Below are experts of layer 10 (counted from 0) of a mixture-of-experts language model. Rows are named router (the router's row for the expert), up (a neuron's input weights, with its number) and show model dimensions 64-95. Each number is 128 + 32 x the weight over its row's rms, rounded and kept within 0 to 255. Numbers have three digits each.
After each expert's rows: a language model's description of what the expert responds to. This comes from a sample of Wikipedia text that the model never trained on.

# expert 20
router:107149077116121123141158159122155095153110160098119111167143122118191128123145102107148094118168
up0:159124177091109132168111174108147165150155164147090112143093086150154132100149093119086134089076
up1:145156102124090138139159059204180165110088126144140159136165139080144145096150131113132112148127
up2:159128074118139112127127170182147119123104164126136100111188109140126190197106102117157114100097
up3:079151070076132131102122112152140131129154154090116120163133168123164128124203166067098116080130
up4:136176119150096188134099145136180131096131085114153159118157122097071066151135141099110079111141
up5:122176163114176107138171150093040098097093147109127068126137128130129135137112166080110175123164
up6:040117143143091149111092170129086142116148198153123105126134143114110136150140132097132149128142
up7:147124139142224135116130161125122105156110153093111143102112162166146134133082128139145143121174
up8:164158148149132113154085097124136099136173146112105092091138073070149066120167133186172112189150
up9:132054136162089183168054136109153096082138171113110063124062103196106090064148087169078131166063
up10:140111114063185120106186184107106153115163121089196088178170182139127121140166087141155092134149
up11:140154105164148110105146161179175088094179130120145106099122164173156132235126103140131132129127
up12:123097141088153124161178131125195109176138147114079124128105132058165103081128124115108129122133
up13:121094136112161088171159185151070115194147163130118076102140081119133117173118089106132060105144
up14:094186161143090118107117142130157115100145142172123140145079073095094113102161124169137082160187
up15:159180123144103128116128164130150053087112147091109149118156133173149142157143132086140138150147
up16:136146067124106096092105185153112094147066143119069104169145134147155127113136096188148142166117
up17:179124159167139145149138091116087109181093184147134122107130144107060156128126101091108097143105
up18:086157079130071089138075107125142111156101101195126114154137165115133124124118173091160133179196
up19:127093115167079206142095099076074115124150100064144135139143111158118147129084118139112152137097
up20:151141159117114154160140116175137085091104080087122163133089147118150120171099123131087125147097
up21:135160147131103144095134100101122131143160108114116164109095181083117180073149096115158133143146
up22:110094102114028137155136143141196083088166167115088148104083093088129096143124142116120144144065
up23:087056172126106104179104084130053093126141141073094107121155064066135117111105138132175113123129
up24:102162150128096193106058114133181165090082105135140141152118102078072176083090115112079131100107
up25:130126074086138114164145141153145090163158116112160112160112122163209097110112133101122103115138
up26:136157138163116111132129158093109142112104111106190112126155166162091166190030083240091122201175
up27:110194160103161086102130098147147082080084104122122141141141108161129141130112159162128179180101
up28:097103120134082129130137107181136117135194169179133142115065122134113179101134181111117085102118
Description: List markers and separators

# expert 34
router:080123122127101125120148160123122159132101150131143112142104136107139139187136149144098085106135
up0:072132103108117145084140125135173112234183126106122134113126129074119188159152143151215201073139
up1:153139130113157126109122099145187122159133178110178156177086070126062136091201098143180181130122
up2:120085143107171125063184146124070119165127164124118143136103178149090169089108088146142078141153
up3:098149213148120063172140137182122139105115070124148143149132125096127108117103178173110065181196
up4:112145093129144171127130140146149039159162077104098114142142148222106117090126086117146104153175
up5:088166170117127065170123169141164091173178113091169107099134117097227062145160137121154095165153
up6:082137103180151117117089075115093132155115162141084113149089139141142154132125100099108117131140
up7:114080192153138189089082112145170203142128176066131144140144202191170109156159100066132117103080
up8:109115164121076111128108155138112135123092063134151102124106066140126116085113150146086064135147
up9:144169057120097102084139138122124131129108149098153141114125141162129071125083138158156074163102
up10:150196098051131087166112148125079156126192177152095102173058108077078104150117127110175132151151
up11:138189188170154159115130136090160124162071189156135096089072135144169104114196161108164100125159
up12:113114110073107211161137188159206114152127165121180153145144144090115117142146141108102141177119
up13:104124101103152106161098193131099148110113172164117094146153090157177080149129100173128150132157
up14:097155101139164164098166106120128184136060124082126147122141062153146107129128172122115195194156
up15:163157124158127146159176164145143147166093165185103105145127122106158134124149149132102026137100
up16:112143129166120129213140146108105161115124178113206170104106067106183144157132107133124112101120
up17:118136144132162102168101147153113081123107140125162069143114090135116170133171150135097179125131
up18:089106151144143138188134131106080151131114221103168158131090117163153171171145130160133123146110
up19:175148132154122103172111101165097164154124083104184110136107153159140124233164139176107164049154
up20:155166105123126074129089177037096166139126150136153156112110080156159109100164135166089116155161
up21:141178090149121142130165122171143134154174127106114130102117148170156104145115122170129133099059
up22:163093162110115196067173079148116156124129087068125181118107154165107156152146175156103090171087
up23:112125121117093132126099144114155194128124133170088122158137135117131209147131129117175122141071
up24:109098163096107163085060103061121179150121082105145142184118105141137143143143071065137134146231
up25:084148111141130151074134109107127128057148101145075205111143190144173142111133126131175149133127
up26:118167117144140130080137152081095139160110135100113166126123125075165151101214106132115166131174
up27:107108153160079055111105121092196102143210128105144137138112113138102107128162151138113130160220
up28:121143128127109049126147114180109118155132172115125070155112045118118107101117144141063113105119
Description: Reporting and speech verbs

# expert 22
router:103131115069119145126153157128141154136114170131157139170138125104137166163165109094115112072139
up0:141113157077110137131164125182083131096112102108107142162138171080095182159165117150106134143074
up1:121139134140094131135129120085144206137040176086124153171140166143113200095141168116131108134127
up2:165133174107111145118087050124126128142110123109128107123107120192180130172121087128163125161112
up3:125080099141083074136154145141092102112099120108123145108092134129146074134108121098130046174114
up4:075187103074143106128165123124082142163170134192131153138139125125179095154128107123125146160120
up5:075160107110146110124127160108156148168114157120177122137122100126159152126137133132189126123198
up6:105119132128038115129163108129136085132113162055129131178128090216145108156174111113100164126150
up7:108156172154122177139107125083148214143160139162056094157172121135134076130116082129085144120109
up8:111138107127145129124117199168122128152078169140158130136043124081140152143133189179091075113144
up9:121063165105109165121054196101044199191124197144088157224118107144143109083203126092143166106107
up10:127139109144107129118089140175172138154148192135182131087066178139128201171123094171138105169166
up11:165058130136135136141126084173137061127176124135179127112115127140105150129169107111141154110172
up12:169151098105123173119134108115125091081085137123137153137172128156177106166108174177146128098125
up13:140182158108134124124166126094066146110133145128131120148107109072152133150139205060058122152185
up14:098160165203158174157120123168125180159121132180140191124150100197121165118180149120148129131177
up15:170133120109097114097073122149064160109132137120108106118104127084194160155143125166183098108140
up16:112135116128137082134114134079178114179068114118081088134099113107133147124151108126106164107150
up17:133103182177127150165168097091103106094145117134125122172141070170149138175123090104179169110096
up18:145142137101144129141111159151093148160043099106137173155134149152121169059140112104108141118193
up19:121145094101129201074095038063094062120067128115106104134130094131156176140087150105142130171134
up20:148148130065183111060153146129112102148177122083103093110072160134152146176127156143123187124075
up21:096155120053109131127157160158164105081137117119155120107122106085127214121147187157194111134111
up22:165073101100126121077083216163126150149115102102139121114126130133088179113156076127204126116220
up23:115081120134174110130137129115121107126143121132111167172140157155147116099061137113146135083106
up24:137157105111110154203104161178139145142086110144150161092164154103163063143125081133141163085092
up25:148176183191120119142149165115149112130144116137171151164127151109115144179142119179091169122118
up26:089154143171127116168168126124198153179125128148107185136087142115119118105098121130093135120043
up27:136149169156054135137147200173138163134082214116092119124087113116132083122074097150100072117128
up28:157041063091130154138096120097122135128117128108175079121163115158172155141160098104161086123146
Description: Clause-ending commas and pronouns

# expert 21
router:084118114096137098112139132108150176185126147121111144193113116134113077156132146121115065120117
up0:129097135072184121115164139183184113197119173143178116113154082171177124171135148163089128163195
up1:102118118119144091107093115117139136131158116171098130170195131105145115166090086158124112099073
up2:102127139084109089122136151192177105154119088197155130188096121131111090125131152111153128176136
up3:133077152168150069171138120159190090153177157094196070132127088124136101129173107114137128086107
up4:093120087114142141131119097107075142177191097116165134172091097139215110105172132167169135092158
up5:082140185182103119170085111148128135131077180111158115129086080097085104111125141069249085129125
up6:136066108156159059106124141164134094156117079083089112089092076123183092154146147114167119134144
up7:139143091105169121091167152075124169186182127175153180099135109123107130131156102088108142109098
up8:143172115128097118092175135149184118199117144162201128093130119106150152152136130180083095146122
up9:121075118078139096184109116180134110100184143128148122136094118168082129145098065105076084113205
up10:144105141115127118145135124113135091075127102153133108179133156059139120167148114098138146037177
up11:107180081185137155098095196103174117091118136138083105145145106102092110103109156116142108092114
up12:140086045058088105142153115135173109118082166125126122150099152086133218135175092100104117138091
up13:139178165140095161086148071183178058133090136155177104153117136048156129118169133114149161102150
up14:114094160079186147085130104112122148120147185133138097194110190118130116167120124138136135093136
up15:080146101146154133149171102067136136088158125104150136127132084142115149123093168163123096098140
up16:148123079137112103104101145198149102125125111100145175143169122157135141136126168121112102141133
up17:084170065074133155144097197170101089083138121135142235120127092113168117129106155128129207163113
up18:120041096153085128137220072126135135150104114138121115119150091102112176120131177110108068065218
up19:120091144157166090104128166087132152065145134158162131141152182089080102094186129125163176097130
up20:102216186107121120060160125081125106146166149124154108130082111122127149102110132082170109127131
up21:144093099140150130106136168067130140120120120143160164113113129131129103114126130144130121191107
up22:088107139147146074131089106053097143148154150080145124183123174119206116167134120130163164131108
up23:119115162171086119150129140170116188160124178151116132102059163145165150086036116111185124108161
up24:064104124136067140146064128166128151144134149135138169132173099111163147121121111117070130168163
up25:149119104036139135072141134201127084083153092124097146167071068126114187085137191167101131102152
up26:128106180147157117094132157123157122093089055131133146132176122095148093096187121117168182126218
up27:096140117127134187087131138140181135180122171167101143072084117098112132127114116084093087083153
up28:095118141067142170147149154116119175144122129128150106185146100139104152194106133159158161143074
Description: Pronouns and letters I, O

# expert 30
router:092118108063117114122137146158142121147123165133123135166140116117167116169120121147110048124132
up0:060113113081141125105166112111158172109193181095145117087143121109162119169178069164097146143130
up1:099169109158109158160160066082114130116110107097102145101062065164130076074148108143121128083135
up2:156125058170094113122114111157117131134152044066147066153094121122164173195162131152138143137130
up3:131148169174119131114051113175152155128104119162150077112123081195175129096100104124076171160165
up4:149062112113169132140125159197159113156203101132114173099086130198160144158120135102118076083090
up5:106133071101130156081220111110090122169127117110071142121158094149090113175085117144108089037109
up6:129157180070103147157115113035147096117086149149184086069097115133094142104153125116121097163140
up7:159131128141091164213116100109114128135146121145147064073167122122197121154114122091083124160134
up8:125126129138069196198152102155104116134140161073090140105131109091157081144148128080135093104138
up9:117119132108168146123111112117120130146098181156072132138122120140151077136119108145195064126144
up10:120123137179070151131208104161193165113078127152102148086131140091111130119140124142134084129107
up11:130216096064175153157115183220134187180120083118136078112146133112129080148186147091127092134051
up12:148094092122068158171082115136170135086088157191116121134119124066099209162126124105101124120125
up13:158176069067114075079142146136148132113120131102075187137084152138084127160166131131139128143122
up14:133118097169071117115091127166133222127138096086152134142126129058108153170119120125199114205118
up15:073162103121144106090108131200146153147097105177160075137113120077149155111137080134123107134119
up16:138144080130155145064131129122065141095124083092105158172119142151133130150172144129080148102136
up17:136163197095093134117149097181110080148117137174059121150140081131145173132171090119160096151121
up18:154142065128164136062144088088140117115151150088154118145072074158130156153115117142150178114148
up19:174086135142100149154135139115162105171117114107120114136150098196177168112198124133142167115166
up20:117074106144126149138090113078128109095199115114148121134169150079158102120120072143153093161149
up21:090099137138096163140116117192133079147068071138142087123110141187145117127171144112142130141121
up22:138094125080131158105081137143120109143164163130133116122100126128159116108109116110076118109135
up23:074189121114079128157112137094137086116147143132122100118147113101157161146169091063185131140154
up24:090063143162090130135137074158031066152117095132083108162109155073140106130094158133082089154126
up25:168143123068132126095067177080181173128164131241130104131076095172144089179157170155086118123108
up26:093111123042105132133140143109115080112091116130073126137114084103130132093082187113120126163164
up27:106064124144065118114154131104131142101189115164125144192172226153126178130154079168120121179118
up28:155089160092126138105132221122107169109149120131129038137138110163161132143138135128128115158089
Description: List connectors and labels

# expert 36
router:130131162083107136074115108110118134152125174129129124152141130106092133156108117103145111130127
up0:132095120150146124061109161129193080112167114127135141100117157160149166112131137127100127126104
up1:111177098170121106096150142112108081120151132105151144098144150172085136082146137096085053119092
up2:105196069132156124106078158166095141097135132115133208145111106157195107131110145133143170148121
up3:096133156084144146117114156111142135156114126168121122117158104150089068165111113102214128139135
up4:107112126155116066102203157114102163152137147087092123126153108094109185107125139115150089165126
up5:067137149076157110185173132118121073132108120121175147174149148096107121126118156096103130100149
up6:023099137111151144148108128116086089128156106107118154108155150181128119157131220137150187114171
up7:130086129089060117152116147129147140117127119175128140187100155129151174096103152206068089088107
up8:121168176149071109160118139120125138112075198189158134147152111076074156101136150062153110071107
up9:126130139100132136159127091172138123133124120159167177117150072087153149131112190060162144063134
up10:077143180141195122086142184193173082154116148150142191176183128077137150093119195149123154096157
up11:102143126114104161080087118083158112161060124091130180150108118120134139188131063075113112125145
up12:069151133081113102198114115140105099100148173062121097205178121095133156126140070102163125145158
up13:195084091120050145138150142106121121154114061082102126124122178147164121140166081189121107214139
up14:054139093112155118130142147190177138133120133183121148131125143090118185098168106112120108062061
up15:100135139118128153138112107142173112180110148087141087096135095052119118169119110068172136124172
up16:111094133044139197077148127100116134147077152110136103115159105101074144141160107140151106212136
up17:135152129164069105112121138185113112130100093078137153141118172165115137170105123140154118117147
up18:108170176136096198110131109104135133129137112121127142120098145104103197155140110098141074121149
up19:103152123101163093072115112105145129128123158103175123138115061084101179140091142129122092128072
up20:107145136131124152122106144092149111140193096135187156154129073071078119140072133189100111074120
up21:121104136115110100134190131166103145152147205164130115091137114158163113137153127111070105101124
up22:124145117123115141130078099179110151099129120122087110103162165098158157072112084100086146151155
up23:083131178139118155036185132097169158172209128128205101152142143081088148183117167084099114139130
up24:117130138153140123111144168109142113197077117178152150146107144154100088139130204167081106122099
up25:087155149139158107159138100159189058097140051100154113108103146096132139149154151157131105183116
up26:129181108095141175113174152136096151162172108133113150131071059092150132144126101144110111105138
up27:125082126153153075144151119115137168169063137093072143137098153123146111224097121188062110059121
up28:088078196117091078166140154106100143098150135106164086117146130174080042130064153154169165155114
Description: Place-name endings

# expert 17
router:086128138108131100121099128093148134160134138136058124166137120089153148138181124123116120152136
up0:112132135121167186125088090086206115137166126152084142126168128113162115082138097168083143086124
up1:145163097146114109131108136144156156156144163117109117123123169078137142187140124128202116148169
up2:056173158118144116142114149123156130103092148161056146116152132099198095144178128127162134117074
up3:130139138092106114126176150136176143140115119157040137113141149108125111212128111122154129120138
up4:161157112136147141107108177141137096083186135130175110150134124118109172137190127159092166136144
up5:025131181150098150100136158089087128154178065188135213163142092057115161119156127088106096133130
up6:164169137127105110139121129143088155127162129125110096190097082167112189080147110131083085146131
up7:146110121077136123088120205204077088179139191094123164098153101135119043101130161141175082142121
up8:074200148115126125115070106176217128105124157082112136128112111107132159123156131170163157107098
up9:133101135103148102140118165166095104111163215131102161116093193185119151114135088085087107109086
up10:096116071151148144054104153146083100091087105126136155199172131168073121120176132122067192141170
up11:104111109113115081110138137153102144136137131077095108105039150136114114133138107083121115121159
up12:166153133088126126101158080199197080103055156087139082111145147100094173131139165145080088201116
up13:078073146128197155107164118162124099162144121130142116172094125139136110133166140088179090100095
up14:112150142137050109203179111137107130103126173114143133088118152086173080146122119202109159155133
up15:121103101137133186112115136147162097131161137082086183129104067104168160116128155152157157098082
up16:080139136104165102123149152160089112126211124181115096168119154113132120183088163138191119188158
up17:137124111054156127117103075119149127109067103150125069113134114127118112112153149126146145116142
up18:120124155104119130165127147083143155156144143085099147127130153124074128107146165145143156216121
up19:173102060140074089131128134118107089168092147099153106149120167205124142163139115124133163170180
up20:150141127118144100119123159187066108102121092160123153073123121101168173121139163117158121141065
up21:142200100157123114123148147185096143134082169183119107112129087150130141190091132168122136174129
up22:127139152126095147066149114091106130115090147150139153140153122174070144095149131135090201103092
up23:109142118060117128128116127110163124166067146089058057148108162114160138092101046115101086162169
up24:110168081156121119145139174162157118138195093139086087099076104129158188132169169164121122125233
up25:105120188146122147150144186144084103095125137155129155093162112156174134119147111169108135102179
up26:156158081149173084081116163116110159145051118086069149148113114098133139116196141132126139128111
up27:110086122112103102128151137160154100150118053090118147161098179138106126089186099128161139119091
up28:144132137107110122140130142164095096080152087087113146093114153089137183136172136146137157168141
Description: Time spans, career lists

# expert 3
router:124124107120159147091140159143131143171116191106100122129176147107132120157136143141107108122142
up0:111171062144138171072113151112113108163133195131111121104144138118158087134074090089166083152121
up1:140106078116131140081139140186080155094132128146098144136123131092105134078160144148163149100167
up2:055057162088191147131090143139104116131126150174076206092125151143163121088121114176163181089059
up3:134128115120131132096157154107144161125111115118078067119140133160104102171181078169124126144156
up4:105108140139161114132125065136131095178171087089198094110137150130158150145069106106163130137097
up5:119123099155090121091181092141124133144105056109135156129127188163127115081164103130162161163132
up6:110105187090135164120152169169177123112106097136109154138126132130110129139062124123104132132106
up7:128116089138164139103108162145085127125153113089110133129100109043130100112184120133147090156096
up8:118160152076116118059121206104119123128140145117078200135137119142117108190136137170129081125120
up9:119125062140115149191101123136093074195077183110181103175136159113096093150160102105160123149226
up10:122101104152136113127093116080157155111151166147090130137149172174124187175176191104113139139190
up11:151139116104134011150175117038142085126209099089105092119130164098197097097193161110155134147164
up12:143097115099131145168175154118130096097177110147052138134130031105119082101097172097176134073132
up13:103132175161142141157173110141162123146166101109149137113097162152093143107133148159088140175110
up14:177098125144155138157136098138088127120103181109102142162073113138107184188113124107140150070121
up15:151104096115110116142156140098208164164137088122069063134093114107139158143212103118150155093145
up16:090102214142171163111105113089114104114097123108193147165182174127166107100139081096109156136107
up17:146120087129121148136121124097127112168134135120117148089121116077150118152158078092137096126063
up18:099125151083106149088109126129144164105119078164075147097106073121138150184114068191119132113092
up19:132085182091125124104142080128098103138084048143099188165130121105148213108088137143119105161164
up20:167161109108142106158166097119123151084157156118101093144161191085113184154076118158156097104126
up21:063150125136162078031151144102098120117121137173186139149141135108166081081113132113193124114180
up22:103148057130154112101094116126073205130122089148089096133097080125104105116160179135050158131113
up23:138107106111122141159130180157125124132092150106167089135153114098110115157097161162157124156149
up24:096105130149181150123136146154117122165114128063179104151129098144080087111120115128152114084132
up25:144124179150103110063109175110166051154093156135101158126075156162116111099096183062158106186114
up26:171118122157158116134191180160092149174039159131102107156150123100132121159137156147086086152189
up27:167096148025161114130143095098119103115071171107108126112158159102158135155149124150089103110097
up28:126161155156094117105096183132136095196065164148171071132168119124133095159120170079108164177169
Description: Name-ending word pieces

# expert 5
router:104165071096123083079139144149154123104106152118135130143122143090122133169148128122148104115157
up50:164210106184205141129183150092135158132105131089123111141114137141147122114165105171098114156156
up51:092126093116119087178152086176171056094117129073112096108141120103198124119120168149185150093161
up52:131085143137088104110111141166083084173184163130166101113131128101140172167154122065119155088117
up53:134118177190135152141175166172104129150058121090134124116088157131075177118136129107107138161127
up54:097141141145143117162119098159133106102110141160151130099116085087087093132089182102167125097129
up55:111203137121130094124134110143101083148135178143156132142106133140178152152121125094124146149154
up56:117106135158124133127181133157151137071146132088125158140115066113107155172127098114121102125133
up57:158105124105106127129103107132157138121121134156199151126118087099107126103137122126147109061164
up58:125149097161160117123187094151172153150069166052171120175147100140135124081160118132130119091141
up59:082175117097113076102084100079158119124132151059101083076084117159137137175128103093148112121168
up60:091159123126176120170123101105119157131103111209138129087076089110099112177133167140090113105063
up61:099148132141092125144151144147115153163144155132143089159081049180142146130178107088159118094194
up62:116088138181060125188096108129152098175132141125168137196122111130125106184088086182192098165151
up63:137101088136142123125080163200109183101133100216154154110152066166106080133139106141098116063108
up64:091105152125106127144160102159142065130107155141140216123151164113039174083118137101132095139174
up65:158116134146176162125109126127128132147114138047133145103129150150178132150156114167194081113086
up66:070128181058152136167116116106132177151100192113145093125180108154158097106158187062123140142104
up67:147173110143092100126155165115150139138085138103177082114108147138110093158164109096107152152164
up68:096164061067128110165139116089077125151134105107170121144098125154082104160140097075179127158187
up69:131157163125187132106051128116173148129120124080119147110090082164151161159141168128139157132147
up70:077103163155131145090172110126113105102132144159126108135103123041134183068129119145122125161156
up71:115163138101135121137173122122175158114092123103151127091137118073098161108098143141115082149158
up72:151135188087159106126214120141079066107036123111190090142157137130087126169132114122110110066121
up73:076126111107143116104090124121147111148168181081091166088101114188165128117146088116183162147167
up74:143146045099100136141086178093070112161113169092135147084104044104112184124103129184125156134095
up75:103144162152139094142158106086080141104149101158099170160133144047113155130155141101124122188124
up76:135161150158066100141073108072166134187140124099135132169130154157141134214101116118164145124164
up77:127142174103162130118108174107176167099074120133086142124116130164192077115143128103135183113059
up78:155133123096122123131175128172182176161110121051129126150110188101166092145156118226168090164149
Description: Infobox labels, function words

# expert 15
router:110127130102099096126135146147145143184149214130096150163157122119141101121106141129124118141145
up0:116144120114143139132135109149162095135147065168109089116130180108137160105180089086097129145170
up1:137130132116147122113123116162151082095042116165075118212136133096156131178078117176076093129128
up2:139139094216113126137107105151141127137128112139145106125133067090124139166133155098104142107120
up3:060085128103133147149152128130150107159165139113168125107066122173091150100138102087188138133134
up4:129117074141118139117143150165148164116149085150151162087155177187103116095179111083147193131150
up5:138155188088106132196103106113092141171158086149133108199126148123175163146124151181151131111112
up6:136133139125082111125196137096128160169138101148134094096122116168156117123160137129077148142109
up7:103193123140142122149109110148110115148129117141052129146178088109138141110120123111173099154086
up8:136109089144176129104160073135119099203136133104143151140099056125089095129134133169188114097092
up9:152106166133080135150111159137169142069069119083105134143151124084118085143103110186118108067136
up10:163143155102072086116114158103160078211155155119152158106151123112164096083176082082133121133126
up11:155079111133116135120131132156078168131110143163123111130109197109077144125110116141115081165096
up12:117057189163134170128102190178085131126172145114184131110039057162167092154124182125119170144133
up13:116206130136158099168131141201144106184110127093170093114172143147143133111109106118133130169160
up14:111160065150140131127191105156127155106204131135188098089106143130156134152175082114160092103168
up15:166176154121137154136130113087162156105073098122105153056143102058113111092118085123068155143127
up16:113049059155163094143128133165126146119107063120108111141155137121070115135083096124136120127100
up17:125142126096149115148148200151083119159121158127134095130125115140121091153170134113093159097167
up18:133203070124152131110127118178171160090131118126117107150162066113133167095144163138079160147202
up19:130112081131183069102103159100118061218101154111107099069111091106202095142120111130069140120183
up20:111159149138123121096139194142122117106113138126074121155152046148128096100156126089124168116142
up21:188185085109152155089144212104080102139193152112078122132067092157152079126176156128130129114058
up22:157103087116113130143129129099092189185113179142163118159132149183146122206105117106100154179126
up23:106108081161189120134132076132127137156173109158131144114090075167093132088139122130192152144161
up24:117091127132145138162174129139155181101125104095154146164166186114167128161067077157149115119199
up25:113169113192099119101117109092135105157145146136188160136106151044133113123087070125187162091099
up26:125087092084130145148112082129125088044148086121136097160159129100140114136130120180119103107188
up27:110131189093094121156127162062230158095090178157146167140194184133120145151112121081137126166113
up28:073129117110115154171083083081103097111121143121074128131138097110134109137086079140118041105179
Description: Prepositions starting phrases

# expert 31
router:122147136113131040109155170142129095148137139125122127189144158123138153169147136141162079116180
up0:129152118166065167102128108141139121114116122095151171140176161102041169148144104132123130179111
up1:138191119100141142097164188122086109149118106084172067113199118112138110165199104086151114201096
up2:168092142109164124142124101113174129146120152102115075140123174137121125128170148167096103201136
up3:111150175116153108101102123124111138119058093074166088126167177094146123106063138165105119196110
up4:158062077155114119146192070123142092199110060136175145065089141171166135123090105120129135149165
up5:171124149145075098101100179116161084090160150151098143137182081171130082135131078180160118110143
up6:121117153098117091145081183115132094106130129154065117145193113130113098084097153119137091124118
up7:099143097119164108077174120113132117126119151135124207167182155152081076148097121113185141126051
up8:101163148098107101115122137082173129150113163161101072101130136153130053073127119160155146118121
up9:101215121157129124109141154136147094125122141066120174132113146095167154121192112103184119126176
up10:147146085104149143093139081147137110092140154065113119147105136119112192162161126129114131159173
up11:180159102095137136127154121138168143179096138141123025128152137063146089077119055112083084190155
up12:133182108134123141113137096189172112147137119140108103151110109144143122172127114116156161154119
up13:144127123108189134134138103096122124089117103076109120129141207151132103153097149148096128136168
up14:139134168078157147099167076118089086140171143150153096119095111142126091101149042098141151158155
up15:159130167106054110151060128141165193121099140182055119141165101073081116130122127086143122113137
up16:163191105071136122121088159166122151092127121147084109209112142117083147117139140129118105087127
up17:141097202139068131120158156112138199105101100069109227095139132157166120108119113089099150095129
up18:128094140130115128123108135099082145164131150076137190171103081182158116125108086139115168124126
up19:070112116114155098143144184112099117235202183137167127145118124141142147116147033060150163074189
up20:135127140150088130139155148170080061089090092103126117091171049185162153136176072147067126118122
up21:115129153119102124158089109145083117114189162149134131173167143072150195146147133129141121185095
up22:129172143087086129128123085101135127183130130133219080143075127147159169134102107113075141173200
up23:048091048146181112112181169139124108159075127154073086122148075172106103142121131148155128120151
up24:096123140163076109108153158116174162151121112076117182109092131133096153099138083119129110142090
up25:089180055174129123130113123154124173131095109148112066142128164125162173178130129119060069134189
up26:198096140120111128112087133098117090129103153124136142137164109175180158214188085126172161129168
up27:136137152124115124195145139099190120157108166133157131188152161139105202131135139129160145155103
up28:183112091100134129120115070087122165155106085119108132043154083162105113185131086162191095163141
Description: Prepositions after verbs

# expert 2
router:094097102107106141134150122107127148132119204137096133185201145109180125149114160112156096110098
up0:130101079151106158080114128124164128103090117143130091093099133183133175152175144098154155094148
up1:124177170112122166162105125057145162113164166185114158176155069079146112132054111079181117118112
up2:107150178136085114153084152107145119150092124122115136189127084169071166092167124072058108144174
up3:053208135143154098164134178187061160122060119150084121132133105148116117137131118105161108125136
up4:077091092177173113187135127101117115107165072125153131105116115077119098170196119108119149109119
up5:138133146083094159093110097157138113133123127064105136139147149102165160132164145029120055108133
up6:102080130153112141147123124138146145091155099115115164157129121181166140139103157144135144121132
up7:121105144090140163144216133132180078150114147131108070144104073130139147179128163121085127178082
up8:154171087100093110155086132133161180142165140132106074167196086073192125136165082183134098138119
up9:133057156104081095057110079100100139144117141098124142093163114166084105189120064125066123098132
up10:146060214119121187188129132146128104149115145078132089127161118082150119107129153094170091118079
up11:058199149138179185125110132113052100173149170132122139176107074155158148107163155073149138141109
up12:149171111125172130131112158107199119089184127131123121123089130086117132195111162122096081160136
up13:112110121137100144044105116122149102128085153142156141143128139087200135103159116108139131090148
up14:117123163091088071149169131095096124141139153063162151154151164144094109112193165140108110155170
up15:155146153081151131172062123134151133115123176173135126185172092111153155112113150117099154172149
up16:157110165150147141166131141154183099154118178150135129116152065160189062123140142151128106142120
up17:121085167141112109122106090088142113109099135146135086141095092126085121178067094154162189094112
up18:093052114092112141168158162138159118144048118130107097193123102120131095159131149136130083097166
up19:105159121112099128172202119138136118139141124113166157145140195042103086146146117111100112122134
up20:125098126139084157110141132101100179092129170076134147105136126133135134121112168116210118157140
up21:139131118140095152035128140057140153143127107104147152178151191093077178209174096149108105181121
up22:083128197098084209123151076131110113165113140121136145132123096125114104119125074113102149141102
up23:150140129112098122113134105127066163073099060086132117163111141114094165096131107144160142103120
up24:111113204155101128069197096118118118111128165155122138124062133105130099127084152128129150064143
up25:136131065129151123095083094140159164176133120084089163114131124140159143146153104123110108121052
up26:072178091183156156109086139110093109106118123068153115154168088176154161113106123051139120139150
up27:077137091154139125100157178119075102108171166149128139148149119085072149174151114136098087112127
up28:125215118157147148071100127140131129165174169084128133130116173083131181127165141194154099070134
Description: Years and numeric digits